{"moe_layers": [2, 3, 4, 5, 6, 7, 8, 9], "router_score": "softmax", "lr_router": 0.000723, "lr": 0.00893, "batch_tokens": 131072, "dataset": "wikipedia_en"}
Below are experts of layer 6 (counted from 0) of a mixture-of-experts language model. Rows are named router (the router's row for the expert), gate (a neuron's input weights, with its number), up (a neuron's input weights, with its number) and show model dimensions 0-127. Each number is 128 + 24 x the weight over its row's rms, rounded and kept within 0 to 255. Numbers have three digits each.
After each expert's rows: "mostly gets" lists some tokens that are sent to it at least half of the time; "gets" lists some tokens that make up at least twice as much of what it gets as of all text. This comes from a sample of Wikipedia text that the model never trained on. Tokens count by the router's weight.

# expert 2
router:123134137136105160088132124104140108093122185135117144184115131141143161109117135120090165096133114142087133155128125159162076130104151157149130147143139097147146143110126117136101136130089146153105144160129121129155097085091111166177092124119114100135129158110102140146157159092083085160124103122163107108113115151122148185119112107119096129142111122133132148131088146102092152109133
gate0:125125113103141131137109148133130114086106140124156158157110114151106142138121146114124154129084121150105180122113102151130088149109126138156120118145136115132124170114118079149160128152116165149094098162164136125127111127131120125124105115164146107148116104113157134118113095096132128156117169113103132129093130080087165184097134138086107180096090099153157164089098142115103081142153
up0:118109134145130122113145164105130167128107123107127121098156072152150105102070120138131133121099124166165107161150108172110123114138127128103126114197134078120149084130126122144159108113126118118115113120144180118116104152144130115109140107126153139108105102104146158119129111157131135132086150118160119123111165082110176136115111152162083097119149096180153167115174126129119146132116
gate1:119137127112099133127104125134134127117159112140125125126106128129150121149104125118134120128140174164126170141146091168132120092148103164139149163133140103088140202077140110119138118157144105124125136148113131105118128115150142176054175126156154081152076107143149150123152133136125103062127152117172187140095112134108122131117129101149107140126119124135108117136096144093105123109144
up1:144161131108141144133138153109134109136113102142153130181162145158119115151153127114135110119135095124168121126138141124112146145109144098126122081118158146149150105119150100175116123187130106124115119128134135121134148163085132062128142107131130139093110162095148132133130124107117115112189155172062092127148141123150157104142182147099120114153105153179113097115129097146121112163158
gate2:112095151137134124135092108169144094115116104130101118165118108109150136088108134129089159094140131124088133135151116156134080113125072139139127108124175110075140134115135131146127156150095127096163088163134137099176083117114114173190090092161156149136154148138140149130149099116110135126095157074124161100147140105112140124106153128101145121121150123133124159124137112124123108145134
up2:118123114138142179111147144107174157121099135130124147106093134119153132147125159126122140101091146136129108136123059153147148136149144138129151124086111160136119129108090119130151132131124148118080167119101161090137120153142108151163102108185109149118148135162123119147075118131117149112166104098170084117117154166105181138077081111157142150156085138143107124120122120131139121119125
mostly gets: " pro", "ities", " people", "ations", " women", " children"
gets: "s", " pro", "es", "S", "ers", "ies"

# expert 4
router:118146164113119152115099171111156157090101101107076142120115102119105112108163116128129132106157135161145141165161151118103132091125132142088143125139120133117153127149126125129103146118134169155157115132106111115111115158149119134092149102130137099136126150160079125142121153061138130082114146154098121132120069070148140112126138136163157101126142152106143165106093073160112120113154
gate0:166105120109111108181136120129151166141137135143145138125111149178139128126113120124183126125133145132110142148145165095095136125166131100123123132143158133142158160136093115139146111167159153171088160178145124125147109137145075122107142082127127096138109163143098139168153112126133164098139170092122154099120126105175158152116131135079129124065096143137110137105138121148108127108145
up0:094151176132098072162109160082098103148141121166144101066144143122135134139096128137124151118154128137149099169112160098160162139140062117139132127134094171125102131144126107135172104111127131103123119176141126139173114110121139137143130111116133127109139108090122114141130135108110155129131149134096122106123157152115157131118185107099155135128148125122111079152119113095093122078123
gate1:145107123075126152150117121135146112107131149079179164149120105156138118130103124179173152122142100115079139141126140119130119136152144115092109143129140154082175150128119137142123133147135135141102103169136128163149146121180129118138136116125167091115121059131146145174133108092138157163112161117116171153096125102134094154113128096127141130118130133125166117118101089163145113150163
up1:148116144161137093109138153108130111139150150141142120128108129160154142125143105140126147110109089128104165115135100105143108134113119123136120124133150164153146108129158107119153144139133157143131155139098144094074145081086067118143143110094082132158160126155129118108139140120162081114158156156110057129131141143166142116147156110120093178155111139129122116137056116171144117125159
gate2:135121095153161111113128120139114127098090136105108141124137150106108129136137116112138118132180150135096170113081098132097152116101088102138080166124134191135103148088093115132071119087106069125164144106171131101136110149130148126125137130117165126159114115114140125169106136105097124142122110140096131143065118129122121131130140095143126142101112075122124128104168084151124130135116
up2:106112132087122101124154124130105116118163170086167101140112118153093150100142127101123193113087113137168100115113138115087145102143133149163096152150140091131150157138113104116081135106118152153112124122111147170117123117134153145080120117067113120082102122168119145125134099133202154126085180104095135141118127127144135112130142138108105133115142153143137115097124134145124121119119
mostly gets: " ca", " (19", " ", " count", " (18", " north"
gets: " ", " 19", " (", " 18", " ca", " (19"

# expert 14
router:141142116093149095130163142133156145118119143112116133121138150128103113183113142133113114073116117102104146137164127118085118172128094085119104176097133145112119134114107111132125123103150134080139122129152116097148176085106119143101084138152111091113136134083139081157109120095107140097159111133139168095125135102137125170123143137068131145147085143146149082139119133149138121169120
gate0:113114094109128157102110080144143110161150152106124136100129149104126071143081117167124124157113148093104169112180120165139092166179100119125093101134120158106155111142111112098145135160145137142079110101139172084118175122133140119111148155152122117133114110088145126177096156141134113135104133170114145124164106115110121143154094106116118084130115150115115117139115132138110127132117
up0:098107122190114129142116112157143143151131138133137150167094124170189144124176132170114155130127108130155146153100126125135104114118120130118120111092108073137074128145111137134105170141079118095142122172083122138081142113112134132104149129130150128152133159134117117132101123123171102132122136149110116130149152096137125131144173111134134087120169120063123105077112153102109136142124
gate1:141124173124144135132151153092136103138115125087158157131119110111132129123145151119124102123148115153160108130098137169128099108087138123113123134160167123127133176123121125098132136114166110128104128123153191102138143090151141115104117158123089102177133118170060122153115128072091122117104148131085095108123118123118150151102090082133089131124132130132120107152158116082161171115122
up1:142120131152131124148125118110116156183119148090079127128108146103099144164137146124093103096182094136129092100121152106121098133165130140073127162124136153048138148118148136090161121119152144150131114157166098153177137090116096135149128142143146122092140138140096111133139135116128149125132098112119170092128134142146118114161112140133091087129127132129134115127078128099113158130082
gate2:143111134122132129091135118152125090150136131116098156161116110126152106114101134146143156099114133160139150094132114130097093158174106164118141125105118116118076102127148134150150140153146136159076114131161136159110158131136109114117095118195081133127129083093139126154098154127109143109123129163137130062121130175131106115083156116122140088118149120121132095100099076137120136168109
up2:118125147134137121125088116138151123151158144130135152178158105134095104147144122079142121127128157095128120112117153142162136126135129124125159123176109112087134138116151125121155125107094113137095130138105158120144136137134082168116100131153102079091154150174114120141122066130117097141094142090119098122104131147085090127152142129111130177141176184086144143105126155100117155118171
mostly gets: " where", " when", " which", " that", " while", " because"
gets: ",", ".", " of", " and", " that", " for"

# expert 9
router:156111121103072105146148148149116083146131101092168146086137117102142140143108097153164134127151148140138150149152162098153125146145134133146158081148109146092112108125154149089117123092105149143097151114071144099135168135082133149119118081104098148117116151167142128159135115122138142149136128153114091090111108146132135119129114140120164104131088120135114102085112165115086157135097
gate0:125102101122132178164112127122132136111110149056125144092125105125125123115118130114110175120107098166125148107096090133109135129116119162089097149152148074102122141141135116053125117126139136113100168187135088111113170138144084131124135088150124094147112136123135124127120138092122129160140147141123109141136129167102146109132165095119113191139148134128132142109118129120095088123097
up0:150122093117079122161136103107142093120122157147138160123139130174121086121131095153132129147111142116137096088154146122074123129100168102115126112124152100106126172125132112142183166162152103165130114136130114160146145118118156177159103098114114115121106095121142117114144116159123092107118120125138139137177072129134124141175136153116120109138138131121043126159108115135134117156147
gate1:123145092115094143133171115134095099106143179113155201117145107136117133151112146148100168128099112109109114110113120175112104127140133098114128128175078188140145135132131133097166129143098142109126090142117092155165105125105138165150145137120138114171144120099143118117142175141096162148111163145141102144112094119106130138131116087078133104151105101131109109149120121103139104127108
up1:136097109122127118117137101082099127158133151125099187143103132119122104174108130128131140107136132122085151106151097131120134134153106134137145108100164127121115120129138145156138058135093131122103128143094157085114164121091128100110172101109118165145117118179112104144146104108131105111134103132134172087088125111136174080129123090141135132129081138124073102155100100142140113095134
gate2:144149100140149110119140152090124123106142142126149163124149109098130130117069121153166163115163134143117118126111104114127085135184139120151103096158139085142090111118120139131116135133115128167118115176109131140096162143104112137131167114098127163169120086141195169113131133133137131128143156125139136105101110146104085138075106137114118110147130120099119074109127122098107157107072
up2:160133086122109126158120117092111110117096090159131121132139123108195144155144154117135123161111154154145136107141168115139159136147134140178123143156115161105098096146121133102115099096123151106119143089142163081135168106107170160088080160147168136142131159126102122127184094138156128111144105118155123104109116121122144146142125142121138108117121164155163095142115139100113152175115
mostly gets: " Nor", " Air", " Scott", " Art", " Court", "ung"
gets: "y", "t", "in", "et", "at", "ot"

# expert 10
router:133136146127084083146122124104113147098170165116108167090101077117109090166151134132107144120159136145172133123107124105147092161131099165143085102137120117103139111150116128138111162139130154130085186121127109132134106106123133126181114150148121097154121128108107109144113095095098123112104152098132137156130135147132162133075154109136122168145164131163114128090140147076145138132107
gate0:150111184075131149129102118113145107127114114091112129153127142172139125094139102112085087101158130157156136155133110173124118095161119134121112110122135112135139142122123133128122122087136137109091168158155087137092131098196117098142099142181121098113144083093132112143120129128111141133111164136103128114123109108121105122130109095143150203128090125169119134154122128124153130145158
up0:104121135190112087145081130150101122064134138121145167110145139116122145139133155102104123120146119128125166127116079107158113098125121144141100082134116136105169162173096104167113137134127117139170179094113147143163141147107115133107132156138140088117084125105143156133125159129154114129109105170138114139098115124122142090085147143130108148098147115135125165106188142114158124116128
gate1:119102108117098165162141087125144134099198172128105151126115099131146129166155167144136140121138129101169083134148116167095137147120130157129131178159129131119116133164105130167135128125111129124090133134131130141133118101132101140151116137091120085105122140122143128116111141133122160101121174140100131152120146116127158110092141135120135189154139174135131152130122093137202108150185
up1:128095141189132161097133137113185126117153175182137091167127098121165165114139129144116114111146151104146126137151078131178116148164098119148115132134105137136096161110108123114141110149137113126138074160145173130133154102142147095144104095140124121157132123111124131143139178143132139125134135176077117127130095129123151136113097117139109140099163136166127114175136135101140088123145
gate2:107128140145086082146117161108145116127109152076165147130123139135091135153173138114131124141139167148109195141133116143153109094133081158187142155107140121112128127096144118125102147126131153131116117127152119098122112136151123182149117132139128086102127063159116114137127104090137130102153124140121154135113135121127140146125126118105062154190154144174119116097129160119140130120153
up2:119124098109129143105134104146123132142108109155122120118136108121109058191141136120079127105096105090183137154099143132112114167137125099127089082159094111142134141125138132120124127124144122095078149128108120163142084113072107139143112124160106119139111101112111132145094154115096118099093130104130150109148171137157150104126132130098150144081144161161137162123099132116104153172128
mostly gets: " process", "light", "ator", " power", "script", " system"
gets: "er", "ation", "ter", "ion", "il", "ar"

# expert 3
router:100090121141141148170146143139073140134165088183108121151130126156115154130118143109113110122104107085114135098109121179086125097160161123122149119122090096162146119118138136157147152087135082128138148117162095148145132096141120120137156169113126138104167114145092199100119129168107133167115119140145135157150120120126143098130118140111091140121130123127083111110160107123163104119146
gate0:141138147107071102122161135092108142144148135122162174064118111139147120144118082137125130126123143111113132089146132177080109123168101094161095121081136106108115133121110119122150139127169153121133144142135156087082111128165123121139151125110154115138177121134162144099094159127084121133173114128108157131147146120106119093146079112082160124148110122138086133105139145135112135134134
up0:135121131116131119134113129112108121088111130127136106129184105133142131143122173072136114127139158142169149184146111089106127128140140117131136121161154165141095106080140126112133117140121144150146100133151140140150111159073146162086073087112088144104122106059133161106145134106115143142151130128154113069130133133151130092145148126172126144133139140158150096120129157103092133149102
gate1:139118141144131149116105112168112101158118132134118108129163099152144131181129151140159127151117143136097165122154124150152128146141105109148108111071136156139130107138079099139114179098140135145138149103149122119101116146082172155078112094107144170120096119105156126157169147092133133094123129151103155090117117160098143112124094150145087140138165131120143121123071111163128159140101
up1:168111161142170150108163139145075164165120147158147130115095128157132132175134127136093143095134132103153153146126144134103115148117118134149088138113167114111183113139099111129140120118105132152128082082113160120148164136126108136152108141114130124094179104145133102140133154124134132131144107103173115149123138150091106127142099129158109097120121124183118152097146132182113077105090
gate2:176136138149160098113145153136135120088124184121102136158150127145135098159111074144132122118169063159178134141132084161121148124169146186131111132107133141118052115090117102073116116131094131109125116126122144136103125086113096109116154124147133117142124159128122102129098116123147142123139144124156141126135123096125152105123103120095132109103136074132121119113148132122130094151160
up2:142125118094071108112148187144156163121105160131112144085145130104127087162143106162107162155113138166137175141160126107141125131126134082133127148146129114061147110151123125123119119131119127135087144133129144158117138181123148174081134118143121157162142132111150114159144160133089166116110161166139110108120126146122105128094145089131106098108127142131158111109097156140151142134089
mostly gets: "^{", " —", " 0", "±", "{", "%"
gets: "\n", " |", "|", " 0", ";", "%"

# expert 18
router:154141137109121147117085120170122102172124108135077167092152122152134091152107089127175083114132137135121114124075156149134120118133104121126120123103157153106108153143124150089148153111103125162120178129111120115110120080150152111151095177141132121168121089112104111140106093137151171110135087166097103111111118153123135142165152114144137164162111124151105132141120147099147116154108
gate0:123116155135151133127130156119128167117147078126105166132170142147155169152153111104094109137107104077095110124127134122147105134136095108135128153144133094119135163112111111137140135144125117160108180138147103159105145153171113189148137156173143108095098175121123134144106147100128117093130109131177150148099104167065131149137163078112142132161128141110129128121134094141150137140138
up0:139113155125159130131149162170098154136131118157149121101117134186114075141143152129120162100127135119172149104129119124144087135105142157149153115065109132085155102141138096177151131135090109130153122120152136109123074148113107099141129141114134094097160122131087128136122142131105109125111130165112123089158118111157125088103118120111177122160081136144110126123120160121154115178158
gate1:136107117125118141131131131138128112158140101105115154127092170121104124132095098142173104124091135130134102142130145146132093175144138087109129174128135134144091144109139160146147153097128117142103167086135140129155164116147141144129124157126172148117111103141133117143149084117137157144146150158203117110154112177118113134139118123084061126143124128099136147129159153122129159124206
up1:141142090119085139143129136160156188118123124094139111121134130135213134130111141094095157120107143109104107146123129120115175097121114122146150133110099105095121124136129177115132159122135164134186135130135118106129154138155155120109109104104132098126106148127098107136096145129119125086088150110098118133109086170140076198103130128138150150149151126107148135126128113104112108174137
gate2:128111159104104120113141131070137158154141107095130136138145102113165161121079115105157119086151113141110108094123121131119146148138128154165092130163111184141107103107105135113112128126139123162122128143137114125126169127180122128136101143114117136141101114097133153135159112069140136169165164112115111171101107138118104167096169131109169098138161104106152091147137121125125082137088
up2:153152119102152117111114152161111107101104145170117155104130141129120084129131086139148077118146147107091111168108135120145098139126093127055119141084116151125108154168137128144086155118130144190102135143091116143091130155121147123130160107151136131139182105130132089135153116150120143134143127119090108124150121132137125115144083156137096100170154095148129128134124128152120090076127
mostly gets: " Tom", "tt", " Jack", "ñ", " Paul", "ag"
gets: "d", "n", "ch", "th", "z", "ed"

# expert 30
router:170098146158119186131077119123118146100128097128118142107134120120127160113145151141104135146131136119106155096145096176125150100154161088106149143153106091148117162109105123125093143164127128112108086125121095180137107127091137127155143121143117156100116079146113161086091120164132171123127116130144120134151107114124175120150143166118097102137123150099127128110152110087131155089086
gate0:097125134124079122164127110094134130112140127125108105139104171144119100114105105121122194134156153140107101149153142116118115174090125137175122149108123150128122167164132106125109126157101132155127161126102123167157121154102113183148142114147140105111134148106136134159098118086049117125130120094136101137124142169108122176117174126139145164159112084110134119155126117155131166134126
up0:107142152119116115148159159146125157127183140109104128088186131089111147129216151070137139099112132152133121125120120130166092126169116138113152124154160139106120148123136139107086155101130130139133108115126147114101111104133105105105134172108143131126102123146144177144122137089149089117116144116136132138098124147126177135153093131124159106091152146073111106135127121155133126169152
gate1:114135150132135151114119100087127132149128114107125176105115128086200105142136120115132122096115144148116121117090101136130122120141096086108104082107125140076132122112124126106129115130117141127105082124155135122086191170118150117120095110127163097120153124140157173097133115138164110155136117099095164137119141098100134141124162105138148103107139104154124125140057146125074138149105
up1:097111109128142125167139133082152151148112114097106123111161126169132108138128153149161135123161143140172141114082114152132130114175127154138110099115147154158103101108139082103104135100121115103142153127181115114091115142135126150106110193089123112170099125105151122094193114145119140143135115129087117186094123144133125092104090114115139152155127131171115113124150135153144117136123
gate2:110136128128146151142157077145140113125123131089139178110097122107100115124133131122105173069166119160098148116092102128131146156101101102146113117130123105132163137051161102106171099106121147134150117131095090081120117153119112107100156139172139113101148129156139114096103178136118071121120145089109112111123139134090110135144124144128129139141135110099109138125096132128166094114127
up2:101126109111103114121107130088151125079149123111167147152126176145135101150106095148152129132162088095053136129153094106130095126088132107119122141128189171112135149144132114139123132132137126132149140121088118115155143126165141158132127079161141102112127153090149128174098141094118093137144140166111130118105133167152100124151132104154173111091128130114127105153098136130099097141156
mostly gets: " 0", " 1", "2", "1", "_{", " 2"
gets: " ", " 1", " 2", " 0", " 3", "S"

# expert 11
router:156131129108141131145161122127113138095146103164116125143113145097132151101066140110142084121118145148116106135134124122110134142109159117123133133147113138121145165108120177151071098104138173133120132105107141128149175159169174114151166120140179166106114122120163122152152172115102156120101143158134108155149153121146087178132110163130105098146163151146128140165134135093093105146108
gate0:176135184124138084131163111133078131121140159134172123133131124116165130141119108079134090140131131131115153098090111125143105164106128138130109130186119104117126130082109139127078123128135175137118175149143144105129133130159138109093122098196141118154136169084128119115099130125135149149139139130139137115138107142108139117083161127125107118123121155103134139120124088086144128197113
up0:123123189135098171140139105121134129147124116130129161093142139119151099135133162113149144112128174134150157136108126127128129126154101174128127191120113098141107126100120142134153106147120090080096141131173141135148119132117117079141123140159103175125140181101117149148160136133103155144147150161099127113118191085125147153131136115126159172099145155089163109113115133155137099159152
gate1:147101116109102130094175133105104122130143100147118150114119093135163150138120122118165138116142134189093130115109095115058118129147126105104119140120146130115111141071113145091112112102125162095118120135133181081118152116168101147163115136165122136159169124156091094149136145147140145122131134112081124104129157082129157155156151128127136114114160131114107126181145135131104163118093
up1:138123163138132108128149143134144141181136119127133109107161169140147124161126122138135118156128130139062126118083123141102153111130108150166141126120138098111111169142168135101178101132125138164167132126173163110119105129121151114108132108145070142129109120134113149122121143145116101111179103089142179139101107124130091089161183169111122142137161124115124138127125162178109170149140
gate2:165114121119128103154126130116147089137181103132074142149132101164142162183090141135131118104162168127133095085133104108144117172138136154115122132099088136102138157107121157090121125148137116185124121132147104079088160134147128134118142087117145144134125131116156125137120142112094161130124183134113129167136137102116109153081106157095091132135139118144181125125121098152131154103137
up2:119123129130119157145096143160080176136125128130126100124123140097074135117140121116111124150120110106104110148105121138107163100124134079144131096111141112147126123136092137185127129089123114119087137151094116184150095116139121122157130151148135128105133158165140134074165165144127110128136073122152096123059131124119129129118109141118120134159100135119107101137192149108169099084115
mostly gets: " In", "In", " in", " November", " June", " April"
gets: " in", " In", " at", " Al", " of", "In"

# expert 13
router:103120166101155169132123169124138143101126124108119122103131143143134125145114149166159079084107126163136124140140089131091143150132141113143090142124157166146140134088109111152150116159115137140144117157114146186106111142132163098109131122101128147114103101094127124096139145104128124137111130130120147129129186152121159152056121155071110162118098095114108130156103145168180118111142
gate0:137115151123130088085119159103126115151119112100122150131149128131142141186063137037143139106101156158111107119151115100078116143135139136120103095120168153110084105100112124102102133160127120128114130116149144138126136128136134113095086098100106142143081134149153127137142135109093111138127116115114140115107151103117143095116166141080125108113130079154124130141163100116170106107109
up0:126145040100133116126073146140138133144126101127075124193145115151118101067097099129082116131120186075147119113125122110143161149100086132092144130116136114105125079119122111131165095143141167140146159144127114130129147152141119115139073124121142147148133122131131157137096127155125168143103099103134124130146098117120117124097120114123142145129082142150133130124124142140162113119138
gate1:132117097106116158109127134122118099144118131160085103137127092120116063159133138127117163093111132157122075121162167117130102129102097159181120076129113134155102151108087153136146158163119147121148144115120163140134075109137098113131106147118145129120101107111134108132092127132149152173126094104111132128128110136103166140090128116166107128119167097102139083143088080112126114106133
up1:106122122122119151189140127128159091151117081133089166157120139150146163137183135082144108139146165133140152115134143122119164137151147098155092096150146113154130143101100101129137116124119121162153142126104102181125121181117142121120146125106102140142184156141178132129178158139123137105156120124099083138139170171131140114101152145093128146172097128147117131122113151126125106128139
gate2:155099174122111188134146157109066148113172110149127121134128101114106072153109116165111082131104118108112137120120101118149116130139153119103171090150105142125096134086153141125129107156145133103123157123116097138119112116147160168134132128135132110128104103118155135104082137133143133107177145136170122137115117135098121087107150117182158105186149161126101151159131142111130127106148
up2:146092137173154135134090096117110113118107102153140120121099103127135133135131136198106136128122102116114144104118131169152134160160109125155144098158112076106142156136138129107108145079154122160078154127126126128109176164143112129137128097180120110092140159148127140109095116150161130115092143122127073111130115112126112116161174121145099102169166130095133107124110150089097141152145
mostly gets: " into", " on", " would", " has", " against", " with"
gets: " to", " of", "ed", " for", " on", " with"

# expert 0
router:080118123137151143183169116139137167127127175106175121128099102139134116116143152155134123175127094137110130111122135137151142149086129158128126161094136140163103096143140084132141104150122094129165140160132143117152147111104126146128136116148103165139137129141122155159151133117107151154165130121091092107077104127134142119157184073146128138107138140119155121149133122179105159185141
gate0:116122138111130129164114136119129135122059136072120135146177118111160103123161130121139137138129135160097124117144106134128138142144105159117082177112108126161155112149064076145079125110130094138160124146180130131100108156150124121100088122146133116156136136140111150139146153138127145134159127120154127139100144151126110131098136070094104134088105100093162095089115121149096119148155
up0:128126102131161089107173170078144094112090094111102124135092162131130135169130127113140139124126112080165132144115086145151132091181149119090116109122138136144146154145106100123099159175093166141109138110117113169084145149126153137110112092119101126136130112149145126151123128148106094104116152139118077123138141158117156080173107111136134115156116103129131102142172153114144143150133
gate1:124156123127143131147138156100113104106121158096153161159128106122134139119192132108137181137149160119133196143138118076169100182104117134177096138120122139129096131119129135101139143121103146129154148121168146104110123163129099111133138122103120067140102109122099158134114139123100166125196151137133157093101128098105123172102108126109115124126144095130129092134144105127122148152114
up1:133118161113117121187135140088118116122115117111127136155116132143122093126088153096137092127101141099144165144100113174143121104125142089092131116137117161112112087131119137108116159126125148152112097109124138119109155115113084113167108119113148140122168124148112097128112121139099070083138149142102148099158141155115151133135117152146111102138134095128095134126161152082079106146042
gate2:124085114124103150226113169123115120137101121126115124178165099124160139137100119099121103155118157128108113101145150160131144110135098107123091157137133160118137143144162114132120082162175150165149124131159109130155104156106114145113126106136113114196120158107099139131122087131147133159100113096114128135130177110095127121148133083109132152146126110164142122145101120131125106127139
up2:129132100159116112160121115138133118153110115159117144088095137148101140142138122136141104141171167070146056121100121118130135097124123176144108138113120144096137112144129082128091118133119162087135132075101151153123124176144147181125114142102109147116105110142146132110137117151114141129128134091125131142121109155114138116120142173085157143115162116166130113149119091148139129113211
mostly gets: " se", " po", " tr", " lo", " su", " can"
gets: "ri", " se", "li", "le", "or", " lo"

# expert 27
router:204127095096143145113093161142151156112114160146108136163114096111151142131151132129168147156133145135147154130106127112128099136123127124160135144170151133093148134135151139154103082150116123159105124133152135136076102148115135137102070166095120142144138127091165135111160086101144151127111108122115139090114121132127195114098131134108146137142117086172126099128095151170147141124138
gate0:125124133126097176108147118142129140094126156130111151089096125140138146107132154108105097151118124131153147123142097137118131135168135152128110186136106116157138084121135110127141153116097159079158121125104175126104149188101145137098128120126137137098157135136151130155116143091089151155150095104143103114115144128136163111126128124133117111106060074114153153110172148060129094146118
up0:117146090132144137108130160164118130125136123149093145121152150128098123182099141095117117167111181134132142168096178133157093141090096141144123094114107126134107091107110162146124161112144110136115146190118106113146151141143153105172154124160137108160156143128134151100139095164117161102159127121116141130122069161124163131095106125138108156165133144109148096133128148125112126109178
gate1:125136131081130122131130130079114146114128147099152177178100117140153124105120125109135139106125183133111116107147108161117141178159120164114104162125166164132185150116132161091098152088134134128088116138150122092136101147091116155164118141099124119110113126108122158166098078121106154131104120147140117100137136121122108140145123075123125159126158149134119147124153123115094139174181
up1:156120093119114151139131144148139129131169120110153128163153086080146150122128166116149149130116125153112101134151152134132148073140128112145153141144142099125118150123156114128171121097135157164128125132101163116110115144110116072083123172083107125150118114145094113096172110159168153055119132173121154103087135135136121113118134132112120101132130136145118126078111172097164131105110
gate2:078108111175107127128125118138120147086124153142082129151112093128167152118120102145180110192109159141135145128105120127133144136148116115158112089115156118111114135121141164085112092128106106124112151095162131118091102120148088178133129143134153125161170083092101155132151112125109118127158154136107129110119156093120164101117132076109135098105108142138137145144133078149105127148105
up2:077118123167111126101142151131132094147117156099133159118156129109176161139152124128142080131117124155118131126126157137092156165155109101174150084134155189128127155114129165148144107149123138096131150106125113113111101119081122137176082146136128110144150112148175142117146122146137161089149139093158139140138142128100104120109161138105157087090159116125114145129151113114164077136132
mostly gets: " William", " Thomas", " James", "ć", " Smith", " Robert"
gets: "s", ")", "\"", "son", "e", "us"

# expert 31
router:122115135105105109169152120147106155079139131062174114170114140136110106099162097105145128123144162151170124116131177113151109149149159135108134139100097098115078109129142137072127119189120146141129108143130122128127087162099116147108138134120104140082144138109138104150133125140125116151128142137157171158159109108141081106108159146131156126141126151173096135128113132102121125135172
gate0:107101134099114109199129142118152175146088124134137148112127095142162109141128118076203116149130145127130108103153104118135104150172173094104102148133080136154099125118141131129114144146123118122140151102158122122143117139088141135153119154105076129132107139155165143131124123149112127131115171124164175125103116133098096103150147121128160161096121138141167144083154104109102118123138
up0:107108140144125115178142098120096174113131160149099200069076120139133127157146133187137123076135158119106168129061099122139116087143138130119114140137100115110094117138131077115138156148140133096107135123141103123085115129098089108123149131149113119121094125153128103168128139143129114085121131148109132185132138143151129124127113118132131140097145113147095150133136102133148108115105
gate1:129075129109117111147155164154113131087108146068124127118120121166144140161145070111162125110136155142122109102123151168147099148127132155142087175096077139116116157108130138104149105167113157161129142163150146087097114140125126118128133126139124144117090112121161125135135086143119153164145087145135160142134165084120103154134092147128143120142150179139159088140124144119143149130097
up1:146080113111083127124135092109123070172114141109138128119116151168112120128121121139119150104097151130145095141138119119129147156174139121124126165090109100152166123105131120078180155117113090127150095135075155100108106138152159131120092080153135118142086122138122110121153134146132187120140157114101141093110148128132118097117154078131138171123130100138130155127142155161138128131165
gate2:151108123134113097142112164117152096109142104092162110188178112138162135126106145096139096101123174104110151102157157112110113136103126151144136157152134148155116129130152126107145147165133116160110134167143136139128136176119125166119120147151128145177153139107118126109139089076099132102162132141179122128121157084119133167087101167127165159123130157133138130152100144153103123088138
up2:157179117093111142104114156168171121112134094124099130115132103120143112112134139151111125141129105105110153139137114140110134120075138119126119107157123148106162160118111112150145127087177155140130131130125103143140144078139142089156131152134158135103158136113152142095137137106032131136164110123176097126163135140123108122102145119105127141082105101153114132146107148158103150066134
mostly gets: " co", " Co", " Te", " mo", " bi", " Ko"
gets: " co", "ro", "o", "re", "ho", " Co"

# expert 8
router:101117136137131100102141095107134136157107115075139159125163178134130163114126139132087155155108104112116125125128155115130145123092135139136142104055134117077098080131138134162127129137162143117148105144132102159152134153162158128080168154135131119076141129184168154103126074146131123130096160135108142100082147109121114127131119104135118105163126129136127151112182120120116116120115
gate0:129090131128161149129115116124125143131089130070085159135161152087146128122149127124111168119105125188116135101136123151125126147140110081164100131117147162103146091118092120155126142142092125099164168122119112168140178115104147143121136147130152113115118131128129134125134107145102203130124130120164181097091148107097136130127078119123145117152135117106152144123179094150148123126095
up0:139105130107134127154150172128149148151132204143128133137163149142086131133132146121108158128136142108098121143092194113146105132172138111136128115136118101143136127125151120107174136141129088104140110114112109166106105104161111131134158141115094141113153147160111125131120120148136069163141130140150093109105103130135095088148140105118127120097125108120153098151165097097077189083115
gate1:128093141106123170143113139109159125117150109085113109131143130119156116160145106100092149141113161143138157141167152135097098128134117131140111148102150112088118118123135152126192111166127168094130102173147122145154110170161095129144126119106114085118184088105143125129149144117137107137152165119120135116069144085126124131134129105160144124145143151144169124128124117108132047152138
up1:128135136140172126147153113135118082126183147149106131130108138159123096096156111086187139094162151151090153116145129107102154131129150126097114140123151142114145141158140126119114123136095137135125133090090114091105156077142114125147101142116117114119116151075141128171090128144089142140163109159095125110139146154133090157098159091153144118151134133107137119091101061120105119107136
gate2:136105115128110154122117073073158151103100155083112138151128117137147133112123158124115161134141122099131128161149132098095110143147094144133117112126137070130103099104114056171103132108143125118167126157166129124128150133099129118094090101172139102119123123129164156104143106116127181122090154136107147120112090093103131151092137122094154104176126110130153125104112142110128149131156
up2:137125138093137051129103106123124118149138133115128097112165146145133125109154115142122086107115119132102065082146151105113144114137154109161159110173101128137099124110119140166127157135111151129119145174154097153113117124132102152113123121120090135116136072146172150140175098131125166072123120133091148102143126145121143125106151134108135157158135139143136159075140102125100106170099
mostly gets: "qui", " pre", " Comp", " Be", "wi", "cu"
gets: "re", "'", "ri", " De", "ru", "ve"